config.yaml
n_experts: 32
hidden_act: "swiglu"
routed_scale: 5.62
balance_loss: 0.0185
router_noise: 0.05
router_logit_norm: 1.0
vocab_size: 2892
norm: "rmsnorm"
norm_place: "pre"
positions: "rope"
init_std_qkv: 0.035
decay_fraction: 1.0
Below are experts of layer 2 (counted from 0) of a mixture-of-experts language model. Rows are named router (the router's row for the expert) and show model dimensions 0-159. Each number is 50 + 12 x the weight over its row's rms, rounded and kept within 0 to 99.
After each expert's rows: "raises" lists some tokens whose logits its average output raises strongly, later layers aside. This comes from a sample of Wikipedia text that the model never trained on.

# expert 24
router:44 63 54 52 28 36 61 42 56 38 56 48 44 54 39 56 70 37 35 55 46 38 46 65 42 67 29 51 49 53 32 52 55 62 45 49 58 52 53 60 77 63 43 66 46 50 64 42 48 47 32 50 50 58 40 55 63 52 33 38 26 36 50 59 59 49 56 49 46 60 56 37 58 36 58 32 31 41 55 41 72 23 78 52 60 49 29 59 55 68 23 36 41 41 73 56 42 35 30 41 61 33 60 52 78 69 65 35 37 38 59 36 40 62 50 52 34 62 26 63 18 52 46 57 47 49 47 54 59 52 61 38 76 53 55 53 61 73 51 38 31 40 53 64 54 40 62 57 50 60 43 45 52 51 28 43 48 47 54 46
raises: ",", " and", " at", ".", "'s", ";"

# expert 26
router:58 63 63 55 44 32 29 34 51 47 44 50 60 53 48 81 41 34 61 42 58 53 67 44 62 42 30 67 45 35 80 50 58 42 37 48 47 57 56 46 48 41 50 39 45 57 80 35 52 55 54 58 46 66 54 63 66 58 73 71 29 52 39 60 41 54 38 52 60 39 53 37 57 39 55 47 46 45 54 60 56 61 48 40 33 43 66 46 49 59 49 47 53 58 46 47 52 72 59 42 62 47 68 64 42 37 35 55 68 64 48 47 35 63 46 53 34 65 36 56 57 31 34 59 48 66 34 46 44 55 34 58 62 60 48 61 42 41 27 57 39 49 61 44 39 43 57 35 58 44 45 51 47 50 44 36 72 61 68 33
raises: "=", "-", "Personal", "M"

# expert 28
router:48 58 53 42 45 38 47 67 54 39 72 59 38 52 61 44 27 47 43 52 36 31 41 52 59 60 39 46 52 60 64 76 58 43 30 55 33 34 56 67 46 47 32 38 36 45 30 46 42 51 49 28 63 51 54 43 76 58 41 43 50 46 59 52 51 36 57 72 39 42 49 56 36 82 41 52 59 22 48 55 38 48 59 56 44 33 58 57 47 89 51 75 53 55 48 52 62 33 29 51 42 49 43 64 39 50 47 74 59 76 61 57 66 55 39 52 45 52 36 32 45 52 62 51 67 56 42 54 51 47 53 64 66 41 78 39 73 53 54 36 54 60 30 36 31 25 61 46 33 32 55 62 57 37 46 47 64 47 68 71
raises: " it", " ", " he", " the"

# expert 6
router:57 51 39 70 36 35 28 37 53 32 39 59 39 45 42 54 63 42 43 60 48 27 52 42 37 46 58 61 50 39 35 52 47 35 58 57 47 44 60 33 72 54 48 46 25 38 53 42 54 57 42 61 21 40 49 59 50 41 35 39 44 49 50 37 69 63 27 46 65 45 43 22 45 53 54 60 55 43 67 65 47 32 34 65 49 38 66 53 51 44 52 53 28 27 65 55 57 59 63 45 37 47 59 56 49 63 57 54 44 44 47 46 48 38 67 44 28 57 45 51 39 40 39 36 50 60 67 51 67 45 66 41 64 43 43 68 57 36 56 32 40 62 44 69 41 38 36 63 64 30 39 56 63 51 47 49 79 44 52 45
raises: "ch", "g", " H"

# expert 27
router:49 24 60 73 38 37 61 62 67 32 34 30 47 53 42 67 49 50 29 48 59 56 57 37 70 52 43 67 56 29 35 74 48 37 56 58 68 47 57 63 44 48 57 37 51 49 31 51 41 41 45 32 41 49 55 55 53 65 55 56 52 57 51 65 71 56 40 50 62 44 56 40 71 58 42 31 45 50 59 52 68 35 37 45 55 52 55 39 70 48 27 53 52 55 55 58 68 61 25 48 44 71 53 48 62 73 51 42 37 50 57 65 42 81 59 64 48 47 62 39 61 46 50 44 43 50 19 59 48 52 64 29 51 27 65 51 60 46 51 39 70 49 41 46 55 62 41 70 50 49 34 49 67 27 58 66 47 56 56 55
raises: "s", "er", "ers", "ing", "y", "en"

# expert 9
router:20 35 59 58 68 41 38 43 58 64 33 21 38 45 44 49 38 32 37 28 38 59 39 35 38 62 42 46 52 51 52 53 51 65 73 25 31 41 50 51 61 63 32 68 69 33 46 49 43 31 53 28 41 43 60 38 34 47 58 72 42 40 26 19 44 39 41 45 74 65 60 46 42 66 55 35 67 40 39 39 34 42 44 50 68 52 49 39 52 38 69 32 34 60 28 48 66 61 50 46 38 35 35 28 39 43 51 22 44 49 36 62 38 54 50 39 46 52 36 50 43 47 52 54 34 41 21 42 56 68 69 50 31 70 68 58 40 70 62 44 46 43 52 75 63 56 68 64 40 54 51 64 58 32 66 41 47 48 40 45
raises: "ic", "ies", "is", "es", "ics", "ian"

# expert 23
router:44 36 62 49 73 50 49 53 61 62 68 50 52 56 45 73 54 57 64 57 46 46 36 62 48 42 69 64 52 50 73 60 64 25 64 65 71 66 68 50 40 49 65 44 73 53 58 44 43 47 34 61 58 34 44 46 55 66 39 57 27 56 37 25 66 50 52 34 50 62 59 54 66 53 36 46 33 39 56 51 39 32 54 60 35 62 62 48 72 47 33 60 37 54 67 69 74 47 45 56 59 33 52 63 41 62 71 38 51 65 29 54 32 38 35 67 70 44 46 59 65 48 52 60 56 60 44 61 56 43 56 29 67 33 46 43 66 66 53 40 36 50 26 63 56 38 44 64 38 38 67 44 60 58 56 34 55 66 60 58
raises: " the", " his", " their"

# expert 19
router:25 53 51 60 32 44 59 62 40 65 39 36 65 60 53 54 33 74 53 52 66 55 60 44 50 59 53 39 38 56 37 48 35 52 29 73 28 48 51 48 41 63 48 61 51 64 32 43 63 57 32 57 74 32 52 32 53 44 61 51 48 56 34 43 54 43 35 57 66 46 53 49 56 52 55 40 62 53 55 39 41 53 42 49 41 49 37 38 67 29 56 28 69 39 56 22 52 53 53 55 43 58 19 46 60 39 45 48 47 57 42 70 50 33 71 64 67 40 28 46 43 45 61 63 64 71 44 58 45 48 58 55 50 45 31 60 60 50 46 44 43 67 44 70 42 47 52 42 45 51 28 52 41 44 45 52 70 53 63 47
raises: "ative", "ination", "in"

# expert 4
router:57 51 42 33 56 56 57 53 49 50 32 66 60 38 71 52 51 59 43 57 59 23 61 35 53 50 60 47 40 70 53 37 67 41 57 57 33 53 57 42 44 53 45 58 64 35 41 30 47 47 33 39 52 43 54 46 50 62 69 51 54 67 58 50 53 33 64 32 51 56 59 39 48 44 40 41 44 35 55 41 42 60 46 64 47 46 47 47 55 38 41 68 48 25 47 19 49 22 69 56 38 62 24 52 38 33 56 60 45 66 70 62 53 70 65 45 78 47 47 57 41 65 62 44 50 46 50 64 53 47 34 44 34 51 36 59 67 51 52 43 39 41 49 41 62 49 25 75 37 47 39 41 66 45 36 63 63 50 50 38
raises: "ation", "ine", "ul"